Weights of a small mixture-of-experts language model, trained from scratch on English Wikipedia: width 384.
Below are experts of layer 7 (counted from 0) of a mixture-of-experts language model. Rows are named router (the router's row for the expert) and show model dimensions 64-127. Each number is 500 + 25 x the weight over its row's rms, rounded and kept within 0 to 999. Numbers have three digits each.
After each expert's rows: a language model's description of what the expert responds to. This comes from a sample of Wikipedia text that the model never trained on.

# expert 46
router:505501457514471501474515493533464462521512472486511479553483490504514485500515496502515440486514483501514534504541500520536472473485471465500479495494472478514501497491540490459507498467518516
Sentence-opening subjects. Subject words starting a new sentence, mostly pronouns and quantifiers in expository prose: One study, He, It, They, There, Many.

# expert 54
router:476513522535499485507509489530492492492484476478503483501524502503473507490513529509530498513455498484479493489522500517513500495471447489479499519501511522494488572490495462489501491531480552
American football scores. Tokens in American college and pro football game reports and tables, e.g. yards, touchdown, team-name pieces like Ga-tors, scores, pipes.

# expert 50
router:491510520513504533503550545483515491523511467504485457511480523503488520479452489500513499479490477519465530513514491480491477493496488554489472533504483487480507498505483472467469477500511504
Descriptive quality adjectives. Evaluative adjectives and their suffix pieces in descriptions, like strong, dark, gritty, sharp, airy, solid, with commas in adjective lists.

# expert 48
router:521500489459470500480519489506553449502532504521537529482536478463481499494479504512506525478472467509543523525489462526491530482459462527507526529481524482493505466493462520514513489496515514
Objects after verbs. Object pronouns and nouns ending a verb phrase in narrative, e.g. him, them, the club, relegated, returned, refused.

# expert 36
router:485480495507520536478474499477425546544531473485518534506528458517480511504496496505500464496456489522514516551520516488497475526510470502459511517510479517531491485492518439501490491501537502
Hyphens and prefixes. Hyphens joining compound words and names, markdown table dashes, and prefixes like dis-, mis-, pro-, co-.

# expert 21
router:500495527550506502495478502565549500568524476516500515505478441517510532497465529503503494519520487541512482554484495497497502501496491517483507469517525538480503480453470468511500521491475487
Mid-word consonant pieces. Consonant-cluster pieces inside a word, often right after its first letters, such as pl in diplomat, dr, col, tt, qu, zz.

# expert 14
router:534491507510478536521508482494481480503501453530506484579459510480467483504534484490507498488505495526499550494504490488540472498514483472484493499506504449482467517503448503534471494483480481
Chart and list labels. Words inside table rows naming charts, lists or result headings, like Albums, Singles, list, Party, district, often before a parenthesis or pipe.

# expert 23
router:503490484523494546500515493529497524516486511485517464506487487482470550493471491507503477495458531519534549530524482483527531542524468535508508537532465450475458511470500521482494468490489486
Mid-word name fragments. Middle syllables of personal names and other words after an opening piece, such as Shakes-pe-are, Den-ze-l, black-ma-il, plus common first names like Anne, Maria.

# expert 25
router:483477497493498479535471493545484528556491455493515478471520504491503529494491496502543496489448539526541527530477477530509495502488471521490476522501503523507515498505490455471458473520517528
Units and word-initial fragments. Short word-initial pieces like sc, dr, sh, sk and unit abbreviations (ft, lb, sq, meters) in measurements and architectural descriptions.

# expert 53
router:482495460490491495472470493497528475512473510534507487564517460512518508494474529514493476546466542508522497527514510517462493447541475449515491502524492486491483515506512473502492456532509493
Field and column labels. Label words naming infobox fields or table column headers, such as Location, Coordinates, Preceded, Kingdom, Games, Home team score.

# expert 20
router:521489505511466516505454474467480517526488479481500525493548520479498508515504501539480469489488517480497510502498494501523511481552479474479501479544507508482453471522495490537496506470494487
Commas after names. Commas, mostly after proper nouns, places or dates, that come before an appositive or clause (Buffalo, | Texas, | Gulluoglu,).

# expert 40
router:561494554535491515503476488506502516509475442519484487538508509453480499489502518517526494497551510512507495521504520520528494497504428527476483512513499500487534494496487509465460478473447494
Numbers and digits. Digits within multi-digit figures and spelled-out number words in statistics, tables and counts: 1,085, 299 yards, five, four.

# expert 6
router:511558516479460514458466470478575492509479477491470486557547472525505516507475515514507488477481495499535515512526503481481482498508459502514513526467489486517499512471524503520496489479550534
Football squad tables. Pipes, numbers, semicolons and position codes in association-football stats tables and career listings, e.g. DF, MF, GK, loan, 0.

# expert 43
router:477486512523498493528476514494486487539492476517458460511503483473513502461484487498526501504485506536524507492489477540452461503484445538512473526527517551531500506485505443498463469524477509
Quantity and measurement nouns. Nouns for measured quantities and their following "of" or plural s: height, elevation, temperature, price, total, density, increase.

# expert 28
router:504492445490533548476507496493497502503534463511538462514480514476521488488495505517488479493490512490469476490499474495491504509551472520482451491484538516506533450514457559495502502504500478
Surname first pieces. First piece of a surname right after a given name or initials, in credits and reviews: David E-hrlich, Seth Ro-gen, McC, Smith.

# expert 15
router:506471526495496487535484503453498496445554503494496505485488512506542489461427472484488501467518479508531537529486525501517497538468475507488479510494535538452527462492516472472503561476475485
Regional geography names. Place-name words and pieces for regions, oceans, islands and directions, such as Pacific, Islands, southern, Central, Philippines, Mexico, Tamaulipas.

# expert 51
router:493489426486469476542511498535517497502511477489460523490520468472530503491511473502481429509492457522519537523508500509466502506477490511512503509529476481495495520482478499517481497463503500
Relative pronouns and subjects. Relative pronouns and subject pronouns starting a clause before a verb, such as that, which, who, It, they, he.

# expert 12
router:523491521515500479551496460475489457453465485449507523488522498470508510493521489471519477505518513524496484546504524490513499497515482538489484501501520528478476461507508449485461488485488490
Olympic athletics results. Words and table cells in Olympic and world-championship results, e.g. Championships, medal, bronze, Women, times and event distances.

# expert 3
router:497472494531493501514479482546511459517525466502518511478538541503533514510453493505498514481488502504476473511485493480471494534509493521464553527496525535517464493475478499491517518486499542
Consonant-cluster word starts. Word-initial pieces beginning with a consonant plus l or r, often in names and titles, such as Bl, br, Fl, sl, Kn, Pl.

# expert 4
router:477517508491506534525526489528510490506506479497502502521474487507535545499450496452481476526508475485500502525534523460492521511451493468521493504537460473482486437463473459490460507498516518
Mid-word fragments, relatives. Short mid-word pieces after one or two initial letters in names and rare words (Po-gu-es, c-nic-ana, p-amp-hlet), plus relative pronouns which and that.

# expert 1
router:472472453507451508476470501513549488562461481503515486460494522487500510506471525501496468503451526515548516524463481510498450502495507504454475514496490489484487536511534418475485511528550478
Negative and adverb prefixes. Word-initial prefixes like un-, unc-, sur-, re- and adverbs before participles, as in uncoated, surrounded, highly, newly, was.

# expert 29
router:510515549526464527506484514517511528497490469496510517501502514493490499471482513498475483489464461552472500533533498499513488490463500501483490545516504483476500472510460503463489541471484511
Verb endings and action verbs. Verb suffixes such as -ing and -ed, and everyday action verbs like look, turn, feel, keep, often in song titles and plot narration.

# expert 61
router:473489511508486488533472481509519492501497464503516493512487506507518560491452500508500476530467483518538517510495514483494474483453460508491505494482516484469483517507507466449462504489518537
Markup and ship specifications. Equals signs in section headings (==History==), list dashes starting ship specification lines (Armor, Complement), and table pipes.

# expert 56
router:498518493493498556531492474515445457508474490488457504529525480500504508518512477534481523506502455521554493532496504507476459507459470514469482505509512492508527502520520484443524478466512488
Nouns after the. Ordinal and positional words or abstract nouns right after the, usually before of, such as first, final, middle, importance, jurisdiction, east.

# expert 32
router:490459443517489490493488491556497512539484465549494517521488519500459523492506474534492500488460538531506484532463505488530486535513460522450490468521507488507479504472476523484523516523470501
Name-internal word pieces. Short syllable fragments inside personal or place names and foreign words, e.g. Ron-ni-e, Alders-ho-t, Vo-ul-zy, first names like Victor, Lou.

# expert 62
router:494488489500494505505525545478520495538475457482483485530480483497489517482486505525508477511495511495480485519457531437497468512514478487467533502514495452495515500462500514497482522477473529
Linking prepositions, features. Prepositions joining a noun to what follows, mainly of, with, for, featuring, starring, often in music personnel and band-lineup text.

# expert 7
router:488506533471464540488515515444515529544479507503485504491526520489483490518488528481532439517470479517495505514508465501512504537505517512465512526505499470498475456509507506500483488487514556
Name pieces, table cells. Middle word pieces in foreign names and titles (Sy-l-via, Hat-ch) and short numbers or codes opening table cells, like MF, 32.

# expert 34
router:493473475480521499499483497493504494506463468454522523529514475543497510489492465518511444510480498493542526510506470466485492490465448493477533489485461526507495458464513443492499494501531486
Arabic names, Al-. The hyphen and pieces in Arabic and Islamic names and clubs (Al-Hilal, al-Kafri, Abd, Ibn Ibrahim), plus Arabic-script characters and Syria.

# expert 8
router:472536488497462509508461483476489508490524472497494522516502516505527518500442540477517491533469516521516545519511493477484458455529458472508473511509488488478496437517461485523499451493470534
Elections and legislatures. Political office and election words, plus cells in election tables, e.g. Senate, elected, House, Representatives, mayor, council, District.

# expert 55
router:459496536518503487490503502504510510481494464481496433509511494481495523459462524518489481518483487495514529495505511525505471500527468500442471476530479520482490509487508502515523503519502507
Numeric table cells. Pipe separators and numbers inside statistics tables, like league standings and vote counts, e.g. | 0, 703, %, plus document-type nouns.

# expert 45
router:509470518461477525505474466508472505470525486499478465499498516486480522509469510476448465538502484524497479484513522516446519493496504475476508475540512528483494484524513472476497488487497499
Score table separators. Pipes, semicolons, en dashes and digits inside results tables and score lines, especially tennis scores like 6–3, 1–6, 5–7.

# expert 38
router:521467505505481497476505539480495461513539496499482493492521516513522519489476502465530496428485457515540541522502460529494462477495488530469488504504493524490470516530497516515475504496477468
Geography and direction words. Compass directions, regions and places in weather and geography text, such as southwest-ward, Atlantic Ocean, coast, region, temperature.

# expert 16
router:507493528516480517517431459500528483521476483477486499510505508479466515487528499474522467504477484485515516585505545511511479508500507506478475469521518485521536471506510493491495527482525515
Nationality and place names. Nationality adjectives and major place names inside institution or proper names, such as New York, American, California, Philadelphia, United States.

# expert 18
router:483504511515501522475487494528528468508510449481502496529502469512528547472503460489529459525458523531555523513508502491545481526516486465480504502493492502489508456494465530498461503558461532
Church and religion. Words in texts on Christianity and clergy careers, e.g. Catholic, church, bishop, Pope, plus "was" in appointed or consecrated.

# expert 19
router:493500524485516502471527501501494510537509459588526471538486471483519490486507478489494515543477459497481496518513496510485450508465467513506471471528524516480524468514458509485494551437481505
Surname word pieces. Middle and final pieces of personal surnames and given names (Eg-ert-on, Ti-ld-en), plus "the" and "his" opening narrative noun phrases.

# expert 10
router:530499479443509549480486489465475494496523487503473507492529515505529501463496457568490493491533490536487488504514500532521484552529491518527520506503506499469509458512486504498468493510496515
Surname endings. Final pieces of personal surnames in rosters, sports results and lists, especially Slavic and Spanish endings: -ović, -ez, -ski, -ov, -sson.

# expert 24
router:481496516527504518483493553475497496507494532545503473553519476502517523471504522514488523501482492479468447570482519508513474479507505493475518502466507492493450500518473550491453466488515476
Media works and parts. Nouns naming a work or its parts in film, TV and book texts, e.g. version, episode, character, Part, edition, novel.

# expert 5
router:477484523473501523516480508540444524517488509531486518521453509516546522472524500492497496515485464490493501566493486496481500511514480526512523511517507523473471462522530518530483469495525488
Chinese names and topics. Pieces of romanized Chinese personal names and China-related words, such as Hong, Zhao, Wang, Chinese, in Chinese-topic articles, tables and name lists.

# expert 49
router:494534505437482493524463498516541568537502484506466501514513458505526505506486488501499511474436461516562501505524508514486493475520461501506479464479503491498511497504473495482524500542462518
Roads, railways, rivers. Transport and geography words in route descriptions and junction tables: highway, Railway, Road, bridge, river, route numbers like US 201.

# expert 27
router:496491522492463531490500506523517526520526466485557505545542500496510512467485492510483460483497510492462504515501472502462503513494441465491497536505494452538496476472496487481476486487507503
Verb and noun stems. Word-initial stems of verbs and abstract nouns in formal or legal prose, such as st, dis, rel, decl, inst, plus not.

# expert 2
router:510515543524490553491501518499492466529539475554506505546504478487488505496478518494542476512462463477482528518506494498558521474493495473460510521521529491471509480450486513497496479466506522
Critical reception vocabulary. Nouns and adjectives in reception passages about media works, such as music before critics, reviews, audience, academic, officials.

# expert 30
router:504485473468443489487524510542521450479491453497502508534497520504535508512511494516504446534450475509509500515515523507523450511477475493488499504515527534501528494471478506516527486470466480
Time and discourse openers. Sentence-opening adverbs and time phrases after In/On/At, e.g. However, Later, end of, evening, dates, year.

# expert 11
router:472514471498511551498447507507515492506470448503470508526471489498508487493538476496466493498510505458510553560484465529495472534494491526493482501517480497502495473528473481507498455494519487
Paragraph breaks, open parentheses. Blank-line paragraph breaks after headings or sentences, and opening parentheses after a name or term, as in League (AHL) or Yu Qiwei (better known).

# expert 22
router:484486501535490534517497489510464494544479477554513514501516490494509480473514477512504437496455486517508516573492503515499477554544523496507473533501493479477520495489442527481522529498478523
Words in titles. Words and word endings inside song, album, film and band titles, especially final t and apostrophe forms: Brigh-t, Don'-t, Dead, Love.

# expert 31
router:505461464502499500460467479522498512470493458527521543488531497548517543493487492491475561482474455474530512549478519499473480536523482489482472481521519519473505515515475507509486521513470486
To and modal verbs. Prepositions and modals after verbs, chiefly to, from, into, would, could, must, as in moved to, fabricated from.

# expert 35
router:491463465462495557491471499500514494531537490440497474515472465516468474504500500521523462512519487521565522513506498509515489476464461536487508517529480468462458473467483495503470503476495519
Table cell separators. Pipe characters separating cells in wiki tables, especially sports records, results and statistics, as in Win | 33 or 922 | 873.

# expert 60
router:495518541471507506502493496496527483488453473543474506539507473479517539481501481502477503506446482494507517559468453531534481527462494531488469483500484527482489498505465464511543535546518460
Latinate word middles. Middle pieces of Latinate words before suffixes like -ion or -ed, e.g. indisc-ret-ions, Resur-rec-tion, incons-ist-ent, -ss-.

# expert 26
router:494516524504483559473492479515521466493511460461480532482457469516500517499486511483491501493525513495511533524475473527487494526478464537523498531468477485511506467501462506447469488505483523
Sentence-ending periods. Periods ending sentences and the paragraph breaks after them, and sometimes closing quotes, semicolons, question marks.

# expert 33
router:511529482506483458499493471510500496522531491511496472472488491499459535504523472500527478463425518483533502499525513507484505507500398503460500512480526524497485538486510463491497533503500497
US places and teams. Starts of US state, city, arena and team names, often in tables, such as Colorado, Los, Kansas, K in KS/KY, New.

# expert 39
router:514497505486508518516515576507528451514490486472483472516538512485498537483506497485487457465485471482470475530489529489487489472568434494481523478454484501495493482501472544507460467503504495
Common nouns, compound heads. Everyday nouns used as modifiers or compound parts, such as war, air, battle, trade, fire, race in racehorse, cross in crossbows.

# expert 17
router:515516505496490500509473476530493484491481514496510527539515507482502498507444482534509472493456558501554495531484475507529501477526498488456531491476467494462458502472447500473486494566542466
Hyphenated compounds, codes. Pieces inside hyphenated place names and codes, such as Lot-et-Garonne, P-51D, ISBN digits, plus table pipes and dashes.

# expert 13
router:499507516491528509470456506491523492508506465547474492534504482495499543474527503516448502492475492488472472513509500492538470480519496473497505487480484511480459504525483498474475489520478506
Titles and media credits. Punctuation and words right after quoted song, episode or work titles in tracklists and filmographies, e.g. closing quote, dash, lyrics, vocals, Award.

# expert 52
router:496487486471529517481465487501509498511509475489507491509478521478513489484484499496492511496495498473502531465508469512500492486534447508495517504479498531490495527495450522473506519486498512
Place and organisation heads. Generic head nouns ending place, club and organisation names: Newry City, Maui Island, Airport, Stadium, Creek, Records, County.

# expert 42
router:503450479487503534541516491509513547520508495527501476485516453476517490501442531471484458542515510515490470544512484471507481509496525472449485513527510489484479467500486494515460507499498515
Single letters and "by". Short word-internal pieces like r, t, er, or, el inside names, plus the word "by" after passive verbs or Preceded/Succeeded.

# expert 44
router:461494495494483549495554496426512490567527462442505517482480513524480497502526501499510486512511500451502499558488486495520475515518503505496488510522485454472513448509508508490493503484497502
Articles, for, open quotes. Indefinite articles a or an, the preposition for, and opening quotation marks, often after as, is, was, proposed.

# expert 47
router:474509506522493529512475506481493548454492462527546475562529464499473539505489535503518500541453469511478516527501532465479477504503486488469495483466512496475496466488500494501489516477468522
Infobox list dashes. Leading hyphens and first words of infobox-style key: value lines, such as - Date:, - Order:, Binomial, Original, Postal code.

# expert 9
router:473481517505481517534481439516490496492475479507500515526500499502494543482502450505505468523502523458516522548516504498490482511464499485537456473526540511488498468530472460503474523483531504
Ordinals and New. Ordinal words and numeric suffixes like first, next, last, 19th, 21st, 3rd, plus New before York, mostly after the.

# expert 37
router:501500482484501531451501503481491500495500481517527452487502510491493478494490492524477498515513496483477526509510525489470513500532498517498495518495524521490519487493494505458520510488488540
Motorsport names in tables. Start of driver and team names in racing and sports result tables, e.g. Racing, Chevrolet, Motorsports, and first pieces of surnames.

# expert 41
router:490519470496498488503492524516532504519491488514501500565539483510485530523495522494465473474455521509487462536493538499511489510497492475496511490536495474507490535514478534446503478517443533
Music and album credits. Music words in personnel lists, track listings and song descriptions, such as vocals, acoustic guitar, drums, track times like 3:43.

# expert 57
router:455504443482490506496510487495486486541498483476503453519472529489479525469449496510521448488497510507516527514514537496518502485513507499495454525492489497483478523490496445515501502532475522
Main clause verbs. Main verbs right after the subject, especially is, are, was, has, include, provide, located, consists.

# expert 63
router:467491549498493512452467474490506480491489484522456493520546496506512491478517488524501476508454524492490536487495483515515466489511511506511501494496498491508478504517492483526471485491534543
Headings and table headers. Wiki section markers = and ==, paragraph breaks before headings, and sports or election table headers such as Apps, Goals, Votes, Candidate.

# expert 59
router:450499520468476544527518493485512503489497452521494499542482431512481496490472488504497528483532478504529534560491481495517461519492480545475479543531471536473502511474505509487497468513485505
Mid-word noun pieces. Inner and final pieces of longer words, plus nouns for places, music and institutions, such as annotated, soprano, hospital, orchestra, opera, bridge.

# expert 58
router:499507516508522506468520540482493526495482493503494515562528465519476510500501525492520450443460455517470479529508506452512497498507496496499490497521477512477496494499477511466506506483459519
Music and film genres. Genre and media words and po- starts in music and film listings: pop, folk, hip-hop, comedy, film, Top, music.

# expert 0
router:455513527478513552524510499513500526506523443531515492508458525508454494490436467517503521490492505566507506530530522496513508521446518516472488537525488521490527478509461474503503521500491490
Mid-word consonant clusters. Middle pieces of proper nouns and rarer words, often doubled or clustered consonants, e.g. Carava-gg-io, Tab-asc-o, toba-cc-o, amb-ass-ador.